python train.py --num_hidden_layers=12 --n_experts=24 --d_expert=48 --d_shared_expert=0 --routed_scale=1.0 --router_noise=0.1 --lr_router=0.00185 --vocab_size=4096 --tie_word_embeddings=false --optimizer="adamw" --learning_rate=0.00476 --beta1=0.95 --train_tokens=366900000 --max_steps=3185 --dataset="wikipedia_en"
Below are experts of layer 3 (counted from 0) of a mixture-of-experts language model. Rows are named router (the router's row for the expert), gate (a neuron's input weights, with its number), up (a neuron's input weights, with its number), down (a neuron's output weights, with its number) and show model dimensions 0-95. Each number is 128 + 32 x the weight over its row's rms, rounded and kept within 0 to 255. Numbers have three digits each.
Before each expert's rows: "gets" lists some tokens that make up at least twice as much of what it gets as of all text. This comes from a sample of Wikipedia text that the model never trained on. Tokens count by the router's weight.

# expert 21
gets: "s", "ic", "ing", "ation", "es", "ers"
router:070095084074186096094155173156139091097093096125103146124112122094109088143095136128134140159137137180090162116123075017116131123168126105145112139195187138137134136078106105169152129137143150098105144100168184146169109116088144110105118078073122150078164141118083136142151118162156137175
gate3:121128101110163121096193122089180136087143136208116168117162132119115129155078125120130130172131082119096125104144105155118138143149148141104141093128161128180157081120132104066096156116114135169125138073148148223179133107095161106129055105099121155078151166118116148120147057137205076114
up3:161131158126110088141131095063072109051122125186109165115161172108113160170113121157110123113194131077178143192095161162141120135094126146134105131116081105113123112171087118129141131171169152119086128104155133154162167090138137164093055108134122148128188097064075130092132096163095121176
down3:099130059162144144054090103120158126133089160107075136149180109146156111158080158094181106164105123130118171095129101118141149108113144086131133075146163092181141167159166040106073115124134123161122128160125176175173142092157114129149111125105140145150092106116172125196165130090143061109

# expert 13
gets: " |", "-", "|", ":", ";", "==="
router:043082102085127098174120119177140181135118074106085134068119115080114103122070103045130150123127156141116108088114075114137111075130135103149132145174173142147115080086143091156088081150147126074140121093152173179164096167130101086152132115107129146114102183124113074149122120111129152163
gate3:081102182098136079110087184165211119104073106138125103153139176174072100131118119116148109108126159112116094125136154095066118130091112107086175153101138194134129122192154112099122125120096176098140161114144153175186125134128141138053150122121127128085158125128149100146069174099159071151
up3:160124107142104074058167157123143143108087079112074129127079110124178159128060119105113104125136087133149087154153118136140139136101126124222146140113113151115114163133101115130096149113067100196123100074170143065084155052153135108118139138128134195143093162096128141109161116139109200146
down3:157132139160157184078162160183102107135118116133105148080092110071127162124181166129083195110160188148147130154155141085117089176102178137127054152115108132112045133152074133129114116113099116143131146157127130112103130121161178130080082105089084143166149153132089087133160157143067150164

# expert 7
gets: "ed", "ing", "ated", "s", "ted", "cted"
router:104068092107197138110136140156157101122098132097070122073143097102118129159087132120170099093095147146085148066160121092086128103095102108104139211162148161106089092107146144148084151098152166113115146141198145160194112148092105134106152051113121102153095147176093098174113127140144161108
gate0:140134096098114160090097214086163150125110121085177180065148090127088128090087084169134165143127114136165074096073166138132115121086077124097100189120131138113108132140159138153111166129132129181148124150167134116135154180133121119120147154129133089132099087191107184141130197172128186172
up0:128131189094125190111168151116141156145124119077109089137101125154084115115067168148171115140120107131191137125159092126157061068116108143163098151093160190075125117135117146142128101147118069127159098188163157099130108161122153178116180154116113083142090093118082087177154083154086179124
down0:139120148115121130137139146111110189182102183134137125138148119169117168160137115159123166168124100126153190156175089131086108158115090133137107179164150133163188178159147124097076137107131157160110109178089160177103135152153093172099188130100181148152069058194148082160162139082112134109

# expert 4
gets: " H", " C", " c", " S", "h", " W"
router:112052158097159133125160126125133170195130109102108113094166162096106129168062115078169176171120124127099150126154082046151122119149097094149124159167168158086112129128134148161110122115154118102068131151201131147102143128126160068156151074063165098099149110096094138129100093104173140163
gate3:077117121111122170113089078115151143131160154149106133113138181159160099148094116123080104206148131152149086100122138130132094155135145128105074129184215160100075142167150127163079087129125098115137131135134140142099172105122099069177169091115170184050179112081110130132131100131104136188
up3:147140134168127140155156147160183110163152111162147129130114077082110115137128151127186100136118137114071096198063131151099185146156181142171145156142114132114131076088128112149116162086170137146068112089140172159186116117183127120179120197168148117170102162147077179170159114123099154091
down3:103101165115196100136203111162090119138166144040108112083132161095089135140112129208104104179109125137100093123162170099116143109121117120139116111153070146139154145133106111116117072122122118156150154090112164139171086135073133151079112115186123092150113151125114197131082073105171138067

# expert 17
gets: ".", "s.", ")", "\"", "'", " he"
router:116046088108157087121107193158125154160121083102081113104138118088065164155118083131172140127093158205097123126145110099116108130121130109106117184177146179131121169087172126145153154079132114093148149101186079107128085136091132054159159110092112119118144156129083130104152160164155145178
gate3:094078074118114105158126164128021101111167103125108170155164101095077106127143141180112156094071095172124149118095147106128122153140172134152138203195103069099123127147139129126132110068139107133098133140147100166176156179095146158131177090120098111141122164095086169111108161119163094108
up3:121178113143116107103068130117149126142118113141118127083103135116116145166140071145164109117184118146169138143137102152141090236085114121077104153104142116154125114147033103136120125133124138133121140082156108056117148136138106028136130061146110161110152108163169125122160072120107079184
down3:114101133113132126127125125144145125183179145144084153159126119069157106108055099127143141172188136131127145105183132121130176151146138104131079067106114223065140140133157137115114141161086124155147183155092109097164095095116083116207116139099090132084157135169128135096114188187147106089

# expert 22
gets: "a", "o", ")", "i", "u", " "
router:081108127127195085097187190125105139171127084061135088122180172105068103125068118106151204144108156173130080128145115090105134121150112099116136146187136156132136125118158133154128146105124163066115144139190100142129154105111152078097122087107138111104130197147137126127133117197167149172
gate0:102123149080090176128172115092096137201183108057134142119117161122140121120106113121119153130154089140069065109117085132076129128133131098086159155131149117149127062162135146151162193092160127112091116097148146102173174130119114137113137084140113107131104180136117173145053092218157118169
up0:172110105115107140125132136136139068191126239061103125121143102135111148131076143139121133174164157158107138184113143142098161141104128153139136088119099168111154127076221091107147159150094136151150083076090195147112195137166117128078105104141133131116108131109101089126163103144124101172
down0:148131165120110189110134114135093110129093111074134112170115100104162212072104094162043091150153160116151164128127210120100163141151109112102170135130085100119127145095184075136110155176127153135144136100123122128120108127139129077105134161181091161107153140131120162091178199158111061113

# expert 16
gets: "in", "ar", "i", "n", "an", "or"
router:066101134058138122173149198117126104129153123160142123085111147153115164129085099097142145133105082169143076093176095117125167139125107083154095149125145147088130154093133168122090112092179109087165210106180176152164141167136134065109096104084108131090130183107063138150129127175126099130
gate0:085127148088130163099127162167086182120129135179137101102086167163142150177103124161129138171117092154132132082146164085162097086126105122205084138120111187106135139151145139110153172061111115088161165065156154106143179130128090116124143148119091205123156184122091115074153082130120177114
up0:172111097126143152119131063131097123100129123102102160121110046074104125206123069111106138118123149128165114137049082131139123134087154120139133119130199099198083145123176090148108090187143099129064129118098121135150135167105094169174157121119114129116149110157097186106080152105153167088
down0:134097139119089166148140084124131136151188100087130164161168120112038079150056142085135125102134109092086107148138096151172171138122128117108156153177121131126127109165138078159095139158129103092096104119094098128110042131110107110168076119113135123198118153151168127104152135188156109214

# expert 8
gets: ",", " and", "s,", "e,", ";", "a,"
router:084070069102117092120192136173096104159134094133073159099182145131073149131072117099123195158130116130084118129107126096101126105174171081152150161159153133117139089078161151154110153078141157114123183094177103116158143179114141086128145085128111162109138126178061133147089123170153154158
gate3:067089114093076127141133079079142108131079112109137082083185135079112083122129142143144155122175153187096171083092118203139117138125143098091147129151107120169070093078120120127122131164178140131120118118192140126200167152054156123135146183145175133122136122138114084145137097173161134148
up3:142095130169111157145116065097158057164109121098203095116177180119130141111183173175104144100172124184120197140132129172160118154136112155107152129133095124160126156176113102144151166128231121137114091089179111104174171123103171134139127137142112142142151097132144105143150090180168099110
down3:067149102140109058129099135097134156114161088092081092131192129130108117109193112098105166162121146140101127151118138192112136141150147121132193075146107103109131167148108132151076193178120126178201113165160091061108095169143126146182130119138120124166171080151117121143165149079139106158

# expert 11
gets: " L", " S", " E", " Al", " O", " l"
router:103027163171130043128170103140115147143114134132145137117163159086113147137095095108163163160124110165103096144139100117108124116155081045151167159164186149122135124075169155129115128064154078082109193114165149141175114130140128096124129063091130099135115134132107120161136183176136135139
gate0:112110132079140116106131164114234117157166124113131109071134095197148115095091140161096076128055092094185103144145179113111164072114154076111128140158122177146160126097145122136078074090135162107086121096127153100080123074093161137127125150118132094155137138169168139164127117099160089155
up0:119138138095132116176147092152152173125123120100178137136122152137121151132136134188117127100072137127088122138083113147149084131150076154008135139187073155113084136130143160141115192171113104079155136153175091113147151172125112092095142126174132142089071079139162127105193183146146167119
down0:151178140159072086104114102105085152132184124096134110200144077057074101165177095124158144111125093117113114181088101194087126159133077168125163111087134130092078130124114165133178167155111120086142136091154147131152073087149136089132104125126107117110154156107105093078074152143103087116

# expert 14
gets: "er", "|", "et", "ent", "or", "t"
router:103069086130164139111164108155124090158105109131065148138099111121071183187085119132116160103116161207143096099131117093102112080163117106121123162136140164133090153099133120190134078077152124092094137098160174155163116122112169065140138122063185149098183159096119106107068125159119137133
gate0:076106098121102185140141093136138119132154110184096180134050114097113136158111119085126164071135128100108087114118198121135160141143090142131120226134186140160118145078150156122169130158175101136138071124125152109107102088118174167152126115134136109107165137062086112148062107184088133116
up0:098157146107123091098156140119167110096124113198123143085175120170114093143157130201138175128109126087126127142159128118187133095119095158093182134096160084107132179123171116075147174130151121168075079059106127158151153123077113112097056140104107187132100132181089153132129085078122102134
down0:126198140092113080089160178156112086097091105178111147065090152131144128110140165168119119078162103110123119129140084096176150132074155146124098168057142126131106110149150138136111118154100118189123096094101175170132098110117075106158093131114113059124142155132059104115187150059166112132

# expert 15
gets: " the", " a", " The", "'s", " an", " A"
router:108081107106182061146142160123078113156071106099085116106134138085101107163119112112138167175122172174115094106153159072093113125092118085118154137148137126066113173076144135120135062089089173048098147094182145142148098128102126094167079074065126114137143135170103125115117161142146123130
gate8:165093116126194149123115126140103142140114123096097090140113180154167079091084106128109129157138160097152071134069144125097180104116106144101129131182181121117137130159108079124113135177160216130181135188172130168128099102118079093067102107141154139091110118100157101150057088087132080126
up8:124172145143098102125136139149112173176189183101081144188169105139089141139125133171151120092101098119120127073114144152170150099114140125134090129148122146090162129046126125182177093053136068168091117104141178100108120131206128155200106157113131152124136092111147145149190133121174153126
down8:108117154118111186117140128147135149138208127160123142116143089127092146150076101165147157085100065100156112088125042167139115134150140101123130133115156154131113083171091147165121095179180107139104059124098097096131166143136203130080096114131103148071124114055116164158148126141153188167

# expert 19
gets: " of", " in", " and", " to", " for", " on"
router:098054078085155097115154122135095178130088132159079093096128113142087125165110099153142171157133116195069122129110127137085126102136074081172112179157139155155098125099143187166087138101167170084119167060140143120094106194105125110127105095078168132113150080162080112125132132155124112153
gate3:148096063154140137076158111131073100129193136124102143077163128119144116139109151113176127113169124200140141137168099118082122110091093108205087136066145123077145183045141120159122104120081118147134147085094125157144169115082116137102150105095143138094169150092173116130110181156083121167
up3:127132109124147096112172172152115201127124131117177102126045096150151189187091165150188160076166154137128115144110094124118160095140106150116131145164120215120140086147129147192125071142144179164111112098119120102130135172118101136179088144127174200158157086144133178120161111108128130117
down3:145135170109125065118106111092161101157155191125117093158187137067124112117162166141146078136133131093117084100076143129147189120143140197098118164137152103128151089109142076126161054092136097148115117112140127162172139120093138115099132093134106187106139149116069109219084069146100107147

# expert 12
gets: " was", " is", " are", " were", " be", " had"
router:095047140121185049117122155172163075153100104107116083091154132153086127124103140134196179101151148185122085086149134087128123075156132072184154162150157127120089124090158114153149136112149131138097157078160133142135114127133120050091111090117165115107124119119132123182143175152143160076
gate0:081104129154155123152102169132136108125155062110080124162182102122192100066102080115145147134152170132133136125099071098175128143065110104129109180077128100160073181110129061078110153099136104134122152171165070125145102141122129092093134061132057096124094113123100102151138128104157091123
up0:104151143165121110170118164197127093140093099197129105112123162185169155136154139155187128121108104122089156114110088113112130094143185129143115094103109104132198179107153104111132108142169169093082026164138061084104102051105124100119126093080108140116109126129131107104167148105127118093
down0:104111147124103175089139093135097158116130186170106132149121161155123123185125107102099075090065137157139157148155178167127155150176144144100127112130126153099132064187172192112128142123098143142139206150103180138147159074157128154175185124120161139105084118171111106137156185194091096132

# expert 6
gets: "e", "is", "as", "us", "le", "s"
router:101094132143190124154155096190086124103112064125080095150121136089112134144090063102123140141105182157110148133099119090083118119113159047103122110141184165119120090083169144152111185093129158090127157095168172123176093129068125113140114119044168153128152134124142134122135176182137094151
gate3:149094137135138126159118171175138147140101116081117095135123165156105211116130128068167123085179084106131115150195133133114132095116113121188131094102142145114162072112152140174102101027092098102087082145134127142133106190081069127057170130093114153119165103131144168145148139148124091116
up3:108137106145129144101131131106163134142128138103140133096129135124129091151115108124163115145147153139112112185167099116189231104141161151095167149113090145172108159081101150132057176092123197119153121123143156118098145139150139163154158174084164139183106101066150181066126098157210151177
down3:111098107121146149155111073123141124169198108180057130138137137075147118114106148156106137066144138163150172070169138090168163174120170064140154158172057116137161102108082108127113119144105145105133106104171115106127172173097075189101093185102167111137093104132140106104066121122148128120

# expert 23
gets: " |", "ro", " re", "ri", "ra", "re"
router:097033124132111115115140114175150100131100095157147071076095144093072123113054077095113103144096137161148068099170134113075116102145120098103132158143177164112121136085140140143106143052093157057151158104128128132160073158120159071117126113144144146085110128074120165162106131161132110157
gate0:102109173141115160123100069171103122064131088126156089111105107160083070142106126168104092152098132188048126120086048118115159058167165078107113132130142171115152110112119158107151152112115123108132107131112134184204071115089133104122147109157091074097140122126157127099107186139141129148
up0:091111123178092159087105101174153133116074094099156153127118154171121118130132098141142101106100088137094111124114117114072121102108100127058130080107074117128113123081195131165059119127077161093154047120142074168099129150112132141173155197165109131094151156072136156094083155124089129166
down0:141059159125084060148084111165150154126163241139131172139133133122172154134180143139136147114171136157135081119125092133106150168132169155067140152095136142095122145125145148069144114138095056142141107129098128129168152144097121150175194142188142128146124201156173137120125167145166148128

# expert 9
gets: " (", "-", " 1", " 2", " 6", " 0"
router:081058045089114138102147121155142107142089115100138123040137154145102129130076114127158148178123107143126154107170146087109130105142079084117182135143136115167128110113174146108152168124178152040144176124149131098171137154078129083169095126065151087130146164113125091144148143149106132188
gate5:116103142162123122061091120127126186084081117106098120086147132101141131100120058149095132118040189161195111087169097128108128165146064118193117131133153108121102169143129192143135138151074109083144132084142147117147103132092141128111118161130167098130151165205114093119168133122096097174
up5:121081127117098184155140069127110076106149160100199168057093177097168058102125136091117124108108170123093162109147117140142140157108087156151099095165203150111125180148060115186143121124195102136138132132114116107092175167110165126102152167146145100147149158127101118122182146150155103141
down5:162079167149153145111117127094126109139142082210087112113121132129148106092083103150125140105072190154148164118065061156148106111144132102168053161081129151073106124077133106178152099129130163104145122087103160124138109131117159150138106148162148121139159065135099179069083154172182112106

# expert 2
gets: "7", "1", "g", "ig", "3", "6"
router:100067105119175141113132177163138135125108114160151138103116089092105106151100128142136207169138123171129163124125129051076109070125150059094129171149154141092092099154148174117149097032123093073110187148126127117130115149101138092148138156075095133085163132139089107178153131172136161126
gate5:072108163176203147090148176172145123123061104140139174151139178073109106183132124129129124160110109110142132140178098092033116058153133127084063163137154142103090106110125123096112112113139136106134101146102104120074111161133135077126146136078070162117165155130144080130171125156160115123
up5:159164087155131143156087160118154098073122181047114138059058141139115109119117129154131117119162096128142100146116180093092093099153110113111091127152101158147134165168078040099130175133181164125075119111116165114148152081096145147175136133091166124098131088142187074129120102129159100102
down5:123099150092180105080112155156120161209104124144168138164137151085159117166119168102110139117117155119102128148093080079117120169143067128160087157156088170109142157099038151143094094141126155121151109108131135154098169186166068130115138139124122112164110141223111128099168099132068100150

# expert 3
gets: " M", " m", " b", " p", "m", " P"
router:129034140159159139168148136146065109155150079139087088072151129099101110144063147100135185175120102202127103111141141043100143084132086079152125167176152151136085115083127147095146136142155126133141173103150170126174142110105139111109153104116166128136137098117074126123156153147174138180
gate8:151090176166166179135081139136161126149193107094130116126148110091098137135093131086120133183142099148090143064109081097072123139072082104110121219111076130130112074149104149128149167160153159150160170160109119129131186173103171123121174095076083160142174142116155161099134094134128145145
up8:139086121122163115201145167092173126179114152142151145211126130111081123144160171157050091113145113086153171133106125144128147143164133060105056079108117118120144121095146172090114073135099127126113149128090198134202113198155125130154113161111128157091125129157175101134123145104108153141
down8:097140168097142161148131125114184151135161121086124087162151076114087171196138061160119144104055128136150112134156106156135111128127173097099126113161128133157129141060144151150073130100139168114123094109082176102134104209089143137135114134189118198137130110108187124074155150095175116176

# expert 0
gets: " N", " B", " T", " C", "C", " P"
router:139068102114157102089176185170135118160112064117113149091154149090078093149035140118092204137112131167110154098180150071089139111173084080143140156173147150129099123097168163132150156125149137107129093103205163116114094179068125105119122137127144126135154173110102135143112134113166137131
gate5:149103074108162192162114117117092177101128101133156158115109052170072171151119116163092116136166086143104124166126117084141181135158065071150138144144146149120133075118154133153175067133141070163157128118161166139131167144119141122132119110092143151098216158102167063110150116097109143169
up5:119139118099131129134155134123152125178158126095125191139154097141124109182168169111145158075110160159067110137086100070116147151180164154112075121150077099121169124132104154128178092135062110101123115166102144136114144105155213152147066143107165100106171183111114104169173152140104209135
down5:136080139098090079073095112203093124145122130045122122142132120097186125042207165153117148171125174101136174131106152130181132157120075085148147114184159141170162132161112130151097136149120128142154119165157106081090146173140165146117120154141111094117138091131100084160174133090110137143

# expert 18
gets: "\n", " |", " ", " 0", " =", "=="
router:068058084094137072095157128182120099182150142158118095086125176092120134144049110164167199130112119131172129118063106093084143117120133108124117158178142148099094142124141110137157145129123163099111182149190157143114114178108145109103109103088158119111155186082121124153133143182143104074
gate8:157115200116117120131110170126148159104163145171144086059097153131109124101078050126110111105141151126121123152166168120117076109131144146116143156152152085090171067167211155148080081155112133115087121128163120112148105117118160106116063088137099186157117137146119102117201052130120148149
up8:100108102153156118045191134067133117134098120138110163132146135181105160175189147147145067109091173163120133121109157128165094135088096117194161141123172143077116135134047179088144114116148090097133116134106129167095115079088143136134162125130131112117125143089092186134103209169139097125
down8:191175086133125126120164105162124125131119178108126130136134078112103116134123172119082131101161113137106111104172088167153140117078124125080160172133127127127150113186170106136127113124105191055110072141118204070193113093146127103113133181114126146180190140163084173141128160117102199156